Experts of a small language model.
Size: width 256, vocabulary 8192.
Experts: 112 SwiGLU neurons an expert, 2 picks a token, a sigmoid router.
Training: a variant of Muon for the experts, 274M tokens.
Below are experts of layer 6 (counted from 0) of a mixture-of-experts language model. Rows are named router (the router's row for the expert) and show model dimensions 0-127. Each number is 200 + 30 x the weight over its row's rms, rounded and kept within 0 to 999.
After each expert's rows: "gets" lists some tokens that make up at least twice as much of what it gets as of all text. This comes from a sample of Wikipedia text that the model never trained on. Tokens count by the router's weight.

# expert 37
router,200,238,192,195,208,208,221,219,166,142,151,152,228,191,163,225,242,201,233,199,193,221,185,170,229,230,206,171,184,240,203,224,209,207,191,158,212,161,184,226,172,189,151,222,222,215,192,244,201,149,169,196,183,207,261,231,254,186,187,258,213,212,189,179,226,183,193,202,212,206,145,200,224,190,234,209,197,235,223,191,219,215,194,209,213,244,209,172,166,224,172,273,222,234,167,194,180,221,214,272,200,296,162,173,206,185,241,222,236,177,162,145,150,218,189,164,204,199,183,227,152,193,164,224,219,160,214,191
gets: "o", "e", "le", "y", "ia", "to"

# expert 6
router,196,214,170,172,197,175,243,194,214,196,169,179,221,216,145,201,235,199,200,232,218,228,159,190,177,211,203,209,217,147,187,233,219,182,182,197,174,167,237,176,211,144,185,238,232,214,225,219,209,251,179,243,179,188,212,216,271,205,155,226,191,220,244,155,247,177,191,217,216,139,194,250,241,186,192,129,237,159,195,212,288,247,241,180,264,194,229,179,233,200,164,232,184,253,189,154,218,202,192,251,205,205,200,182,171,147,253,173,203,218,264,181,190,217,220,176,268,210,197,212,204,219,154,218,275,137,210,172
gets: " |", ":", "-", "|", "=", " –"

# expert 32
router,170,230,195,188,196,204,165,226,214,192,199,184,236,235,215,258,214,206,247,221,225,209,182,216,237,172,246,172,202,182,232,214,214,174,187,217,184,159,186,213,211,156,197,193,229,208,181,222,122,158,158,228,223,204,215,210,258,155,197,198,217,214,252,164,207,196,196,197,216,201,226,241,242,180,196,182,222,243,223,198,247,284,230,202,176,186,207,144,212,174,142,194,197,207,178,132,217,135,245,212,211,188,204,189,173,173,168,175,174,218,159,187,164,231,206,128,215,195,169,201,192,164,162,236,246,146,224,172
gets: "y", "is", "de", "ry", " back", " He"

# expert 21
router,185,186,172,213,214,255,216,188,230,134,145,182,239,203,203,231,258,228,224,237,194,234,138,169,213,176,212,204,241,189,175,168,207,164,176,198,205,216,192,171,193,165,174,235,231,165,223,205,224,183,181,215,175,166,210,191,223,177,217,247,199,212,205,125,234,164,228,248,210,202,192,237,216,162,198,153,194,191,210,222,220,173,217,230,237,162,174,241,235,159,189,260,188,219,212,184,171,163,293,239,183,178,225,235,158,194,197,187,159,221,172,176,193,227,194,178,211,191,160,185,209,215,146,234,233,136,240,177
gets: " as", " with", "ed", "ing", " of", " made"

# expert 0
router,217,158,247,195,225,225,227,163,182,198,169,206,195,243,177,213,241,180,206,172,229,222,234,158,218,263,242,154,212,163,183,211,216,144,177,208,210,204,163,158,232,178,175,223,196,191,192,183,160,178,179,192,224,219,215,198,256,202,176,245,207,238,261,134,192,202,232,217,159,212,141,281,227,210,187,176,175,188,191,245,192,194,226,188,204,208,206,210,260,188,169,213,201,219,230,173,191,209,228,194,157,187,198,169,153,193,218,215,179,271,237,171,169,224,208,180,212,222,181,180,225,184,181,232,224,194,203,229
gets: "0", "5", "6", "4", "3", "8"

# expert 18
router,211,193,222,221,203,237,201,175,214,155,189,183,242,214,145,231,183,215,226,225,191,255,218,221,233,189,235,224,235,131,226,202,220,172,201,219,185,201,216,216,207,179,185,247,215,207,184,177,199,249,190,258,205,213,229,191,223,224,167,228,196,185,222,139,157,165,262,192,209,227,206,217,230,193,143,176,194,243,178,204,184,210,232,238,181,235,206,197,172,201,146,177,164,252,208,185,167,181,215,222,178,155,222,158,205,177,181,202,128,186,199,185,219,214,209,108,223,164,140,195,214,177,169,250,237,153,249,168
gets: "2", "ang", "ka", "°", "a", "ga"

# expert 11
router,213,191,207,165,188,180,240,202,204,270,214,213,219,237,163,188,211,225,216,193,153,225,213,256,187,163,199,183,203,203,230,188,146,125,155,145,212,202,218,182,203,221,210,207,221,186,172,249,173,242,207,199,219,202,195,201,247,201,158,212,156,175,182,177,230,203,178,177,173,172,207,216,276,163,186,216,209,258,243,196,209,236,239,196,208,171,248,213,201,203,200,210,144,220,171,209,141,208,222,161,221,192,197,190,192,200,219,223,187,199,225,147,179,223,204,204,236,248,142,216,211,241,176,214,231,168,233,230
gets: "er", "ri", "or", "i", "2", "ul"

# expert 7
router,204,173,219,192,187,181,204,160,237,152,154,214,207,207,142,206,218,217,170,201,196,223,199,221,244,203,204,148,127,230,158,224,157,210,153,215,153,167,185,190,232,195,206,255,210,201,188,258,196,211,198,230,161,195,182,207,218,238,193,223,200,184,220,163,230,209,215,217,176,198,206,252,212,178,177,175,223,175,191,226,204,223,216,169,229,212,257,243,220,192,187,213,238,261,198,153,223,158,249,197,183,146,249,210,207,181,154,214,213,212,204,248,196,254,206,177,175,190,164,238,190,225,139,196,204,163,226,177
gets: "t", "c", "z", "ch", "0", "6"

# expert 17
router,174,186,224,156,216,188,149,168,147,197,167,184,223,238,159,192,205,200,236,189,246,210,223,223,209,208,181,154,185,200,165,256,216,164,183,227,184,190,184,190,212,157,233,232,239,188,114,241,157,201,176,209,211,174,155,187,233,237,198,220,182,177,218,128,241,173,223,211,181,220,174,211,201,224,199,196,208,210,213,257,208,261,220,253,204,185,232,197,163,186,200,202,197,174,172,110,223,195,227,255,118,233,257,127,193,182,134,228,175,197,147,187,220,225,171,188,189,178,179,235,196,176,139,178,217,192,219,217
gets: ")", "\"", "s", "---|---|---|---|", " there", " ="

# expert 19
router,221,177,168,164,209,218,179,195,150,166,204,185,220,203,154,238,253,224,189,221,249,240,238,203,217,208,227,186,200,173,155,162,197,224,224,195,120,137,183,210,235,164,203,180,206,220,212,268,135,212,146,235,222,170,248,200,201,178,204,191,217,121,188,199,221,197,226,245,153,207,204,211,272,190,193,189,224,188,190,249,200,238,205,210,233,174,208,193,192,205,173,221,223,246,190,196,228,188,232,244,209,219,156,130,164,167,182,171,169,175,177,212,185,217,207,223,217,226,129,248,169,184,165,235,200,177,214,206
gets: "a", "ton", "s", "an", "man", "e"

# expert 39
router,189,248,198,177,208,237,196,180,248,179,203,205,223,202,191,232,226,248,256,231,236,228,142,178,178,191,183,152,221,223,190,218,199,161,226,232,188,198,201,191,202,216,171,224,193,230,210,209,197,197,226,216,187,156,195,204,209,169,182,215,207,168,251,180,236,191,242,197,212,199,216,225,217,204,176,175,196,234,212,232,217,249,286,184,194,139,201,178,213,154,216,192,200,184,238,186,217,162,211,175,214,220,219,194,164,184,238,157,149,251,197,203,160,180,176,116,218,201,161,217,156,235,135,235,210,111,205,180
gets: "d", "n", "g", "k", "m", "w"

# expert 34
router,199,257,181,183,168,228,217,200,176,199,170,207,226,191,195,228,194,227,175,208,224,252,172,252,257,168,175,173,274,214,185,231,200,187,179,192,162,185,161,231,192,219,191,254,198,200,238,198,130,207,205,227,245,184,196,198,250,202,167,211,201,223,264,133,226,140,175,194,222,222,201,244,241,223,159,212,250,211,211,255,166,204,234,208,248,154,218,209,179,152,201,237,203,222,200,200,168,209,280,193,220,183,186,216,175,178,177,218,198,195,201,204,175,241,274,187,210,174,200,253,180,220,120,181,192,157,214,207
gets: ".", ").", "\".", ";", ".\"", " but"

# expert 27
router,169,176,199,176,197,221,149,205,202,188,180,184,208,182,169,211,201,200,218,212,200,254,154,203,241,161,218,176,189,178,221,197,194,122,187,183,216,148,179,173,241,209,260,192,202,217,189,226,182,224,187,218,200,191,193,194,187,127,221,213,141,211,227,135,208,186,231,215,177,212,174,178,214,200,189,189,206,181,175,156,217,207,202,228,182,208,204,178,164,170,167,208,205,198,201,188,185,176,225,213,177,164,209,168,188,194,201,208,180,202,203,176,208,200,254,161,252,149,172,241,241,221,169,245,197,140,190,152
gets: "-", "–", "/", "°", "′", " un"

# expert 33
router,184,189,236,151,217,200,196,181,193,177,150,243,186,206,149,213,264,176,252,202,240,204,176,196,179,182,174,179,190,152,190,218,207,179,203,228,206,171,218,212,223,181,150,235,241,193,178,251,196,222,172,201,213,179,212,159,187,180,204,211,174,218,278,147,186,141,171,160,200,235,170,205,248,157,137,175,205,177,197,198,211,187,200,188,211,199,194,174,185,183,239,193,175,219,179,144,193,150,190,207,201,178,209,116,210,172,243,237,182,213,172,186,172,174,150,182,225,197,199,201,183,211,151,208,232,172,196,197
gets: " was", " is", "ly", " he", " were", " be"

# expert 38
router,220,221,211,183,196,221,212,179,223,217,212,180,205,239,208,186,205,192,239,214,214,184,169,194,250,228,162,172,257,186,211,229,202,187,189,168,149,143,219,183,170,189,196,224,232,208,212,241,166,171,140,231,187,203,225,250,199,192,176,196,176,195,237,165,201,179,185,200,173,141,184,208,230,170,171,182,201,209,201,222,213,197,211,257,217,199,242,221,204,147,160,224,187,208,198,237,168,227,244,188,172,154,222,116,202,212,180,216,125,203,192,205,208,218,163,211,203,163,196,214,157,208,89,271,213,193,199,200
gets: " |", ";", ");", "---|---|---|---|", " material", " cost"

# expert 9
router,184,146,175,205,227,222,152,148,203,255,186,190,180,215,203,207,189,207,267,175,232,226,156,217,209,195,216,198,190,199,231,187,207,174,153,187,170,201,170,196,239,169,156,229,192,231,140,151,230,208,166,239,204,171,216,239,208,218,151,196,176,218,213,137,235,190,172,234,211,186,128,260,195,195,198,186,162,222,181,241,254,205,230,221,212,190,211,204,203,194,191,206,208,235,219,180,191,194,246,261,188,194,231,216,182,176,192,191,170,231,207,222,220,201,195,178,237,198,160,277,215,220,179,209,242,177,193,200
gets: "2", "1", "3", "5", "4", "6"

# expert 14
router,188,234,172,169,155,218,216,193,241,204,184,204,229,179,141,247,179,236,193,233,201,240,227,193,200,180,195,147,215,221,208,233,208,116,178,220,154,189,189,224,189,154,168,218,242,206,206,243,194,226,191,167,242,194,246,259,246,131,196,198,186,211,215,167,218,223,201,188,169,226,136,210,218,159,187,151,209,232,165,219,219,212,250,225,230,189,214,205,176,210,174,209,201,230,204,210,252,186,219,220,180,201,204,232,211,185,205,237,224,217,150,223,169,204,267,178,194,160,107,183,203,210,173,225,229,157,201,238
gets: " the", " a", " The", " his", " an", "The"

# expert 24
router,202,199,199,166,211,246,212,165,152,197,171,193,209,178,186,189,212,191,194,205,216,243,129,148,212,176,253,178,203,192,196,199,190,126,216,194,177,148,173,182,186,178,174,230,214,188,187,206,236,223,161,193,206,189,189,187,224,156,187,183,171,246,269,111,225,239,192,183,219,149,181,213,219,194,169,161,213,183,198,218,243,230,244,230,204,212,232,159,200,164,186,192,182,230,218,202,154,189,185,197,180,226,210,216,154,180,129,221,156,248,201,200,224,209,237,171,167,197,166,195,210,219,159,224,176,179,200,192
gets: " A", " S", " W", " G", " C", " P"

# expert 5
router,163,176,206,200,150,246,165,229,239,178,154,194,226,225,185,195,262,193,196,208,213,229,228,196,222,167,179,172,229,197,245,222,208,150,174,198,166,180,216,186,220,135,187,220,233,196,186,246,152,176,168,230,170,183,231,204,247,132,217,203,201,157,181,136,208,110,180,233,165,193,165,233,255,212,213,199,242,186,221,245,203,223,216,190,242,142,193,151,235,159,169,252,185,232,182,222,179,219,258,256,182,157,199,199,149,194,223,201,200,283,219,204,195,176,190,143,192,223,138,181,177,188,199,239,242,176,217,260
gets: "ed", "ing", "al", "ated", "able", "ive"

# expert 31
router,211,190,183,188,189,228,184,172,226,173,186,203,232,220,157,208,228,218,250,269,169,196,169,210,193,153,224,141,210,226,193,176,185,177,235,219,150,171,190,170,198,197,228,259,201,185,191,238,194,217,153,196,251,209,208,215,221,184,180,236,213,168,242,136,213,228,235,201,186,164,206,228,206,177,164,204,209,232,171,191,235,223,216,237,183,168,193,162,167,155,168,243,214,222,173,193,207,152,252,172,148,197,261,172,191,174,158,166,182,213,181,222,163,228,215,191,180,215,182,161,199,211,141,191,215,142,211,209
gets: "1", "'", "2", " \"", "’", "W"

# expert 13
router,230,216,197,122,192,215,201,169,206,217,196,197,154,196,220,222,231,190,217,203,188,276,177,179,212,160,212,160,188,220,202,237,199,173,216,197,183,195,201,193,232,204,206,269,218,220,154,231,170,200,141,249,213,230,160,205,228,184,189,219,207,215,238,144,201,199,225,222,210,229,218,268,268,188,150,163,209,198,140,189,201,227,248,238,226,159,247,200,164,188,171,234,219,211,224,238,159,126,256,199,229,218,236,193,171,155,243,245,179,212,194,195,197,243,157,206,205,206,190,192,189,214,177,223,214,198,220,189
gets: ",", "s", "),", "es", "ers", "\","

# expert 26
router,187,205,190,207,164,277,169,177,181,185,174,174,200,254,213,198,239,226,241,213,189,248,226,204,230,174,223,174,238,160,163,204,224,151,158,243,193,192,197,201,226,176,169,231,197,213,229,223,176,233,175,218,230,190,185,229,236,135,200,229,231,172,219,143,216,169,169,221,182,187,186,218,179,220,189,214,216,156,173,207,195,234,255,197,230,211,192,225,206,160,139,218,167,225,224,164,169,179,244,249,187,203,228,169,210,201,251,181,199,180,201,196,161,224,203,141,179,213,137,197,181,195,142,189,207,175,235,176
gets: "th", " first", " New", " United", " American", " other"

# expert 23
router,217,180,187,211,190,202,205,191,194,197,199,113,229,145,184,216,214,255,214,177,217,212,168,168,167,180,211,195,199,180,210,246,227,188,212,153,188,194,219,178,214,200,153,246,247,234,160,258,171,246,172,203,229,190,172,187,230,189,201,193,245,210,231,165,208,217,184,197,151,181,192,237,229,209,218,265,181,248,229,264,194,222,238,214,207,244,218,212,216,172,183,203,200,211,172,176,221,143,288,242,213,227,234,252,191,215,234,189,172,241,201,240,164,222,208,162,185,208,147,186,198,205,167,213,224,200,184,170
gets: " (", " that", " which", " who", " where", " when"

# expert 12
router,211,211,200,194,221,190,181,206,194,192,128,197,222,163,150,177,197,209,224,219,213,230,195,247,209,260,174,185,210,170,203,209,188,176,162,222,155,196,195,187,210,183,207,183,222,188,207,222,194,216,189,234,204,203,197,229,217,223,121,166,156,230,279,120,255,195,194,209,170,179,171,248,175,196,181,227,260,203,201,187,195,229,248,239,233,210,215,203,197,197,158,186,173,263,208,206,204,236,222,206,215,206,182,120,224,197,224,177,138,227,249,221,139,270,162,131,227,218,220,266,163,187,180,186,224,161,212,201
gets: "|", " years", " season", " year", " University", " album"

# expert 22
router,182,185,193,184,176,237,162,202,194,156,180,187,221,166,169,223,220,218,214,191,252,236,152,176,222,174,200,167,223,157,234,218,214,174,168,196,197,163,187,218,233,167,215,243,181,186,192,232,171,225,119,232,245,190,205,212,238,146,169,255,222,220,225,134,238,189,187,189,191,253,172,218,219,206,173,153,230,247,258,258,224,226,222,236,244,171,205,218,201,185,163,228,164,262,192,152,177,157,224,206,199,199,203,158,167,172,208,243,200,203,211,176,184,234,217,172,208,236,145,207,198,206,152,210,238,128,237,220
gets: " ", " R", " II", " D", " I", " III"

# expert 20
router,173,187,211,199,199,213,261,166,253,212,166,162,193,206,148,216,224,174,183,178,219,222,170,162,204,169,200,184,204,209,189,194,185,129,220,222,213,172,150,187,206,176,191,239,210,213,233,228,162,195,110,239,200,205,199,233,217,234,188,213,257,176,256,157,213,207,228,167,201,220,207,193,254,206,203,203,193,153,199,177,275,197,196,242,215,177,222,226,160,197,191,242,197,211,197,199,189,195,252,214,221,183,213,180,194,144,184,176,194,215,176,185,187,245,248,117,213,202,136,206,220,225,127,167,284,162,190,216
gets: " and", " or", " de", ",", " –", " /"

# expert 1
router,177,209,226,206,165,211,154,150,178,195,183,192,238,209,168,195,223,209,219,187,210,230,140,171,188,170,260,201,215,190,184,211,186,192,205,179,97,158,145,208,200,181,181,257,223,201,212,228,152,204,183,187,235,247,233,259,205,193,183,247,122,216,247,164,242,162,179,203,206,158,206,221,228,156,216,188,232,176,219,213,201,231,238,208,179,204,204,201,229,160,173,206,145,211,200,219,184,194,268,195,213,208,202,171,213,182,119,205,137,179,209,243,199,210,280,181,191,220,132,176,189,270,137,187,194,138,182,201
gets: "0", "9", " Al", " John", " Mar", " David"

# expert 25
router,215,218,229,223,165,244,261,207,217,174,154,174,265,186,178,255,219,241,264,280,216,210,122,182,182,184,200,177,206,218,155,208,165,186,182,199,177,161,139,145,229,163,197,259,156,162,184,211,192,219,217,215,232,201,234,213,259,188,216,250,248,198,216,126,226,236,204,172,173,203,192,215,227,190,210,198,212,235,232,191,162,225,175,260,178,231,221,217,198,181,148,181,181,213,201,223,156,195,222,214,175,209,202,217,226,164,234,215,197,229,230,193,178,228,254,168,239,185,165,279,176,243,175,189,235,191,188,204
gets: " in", " of", " to", " on", " for", " by"

# expert 35
router,203,253,249,178,190,234,177,166,187,152,168,194,226,211,151,259,244,205,254,219,262,252,190,215,230,205,231,186,297,193,203,186,178,171,195,209,169,155,214,210,220,225,205,294,224,191,186,225,196,216,159,258,219,200,186,257,233,214,203,191,224,171,204,187,188,176,200,243,204,207,223,258,252,221,217,174,187,179,199,210,214,234,207,152,212,178,197,172,215,146,168,223,179,224,216,209,179,159,282,249,221,226,235,156,220,188,194,241,141,216,221,200,170,216,188,157,172,190,182,187,176,175,153,231,185,156,212,248
gets: "9", "1", "0", "2", "8", "7"

# expert 15
router,184,204,206,160,194,224,165,185,226,205,168,201,199,179,189,184,230,208,187,180,206,204,120,189,173,192,229,178,158,212,197,166,187,164,205,196,174,180,185,178,183,192,160,237,207,204,181,244,221,196,145,236,247,193,243,176,252,240,193,258,173,192,186,166,179,245,203,221,163,190,184,221,255,196,177,188,173,190,240,247,211,205,186,189,217,202,170,203,206,184,138,179,188,219,209,194,166,170,177,235,148,221,207,204,180,231,229,195,140,262,224,185,213,220,228,132,251,176,161,218,173,206,147,222,235,191,222,191
gets: "\n", " \"", "==", "===", " ==", " ==="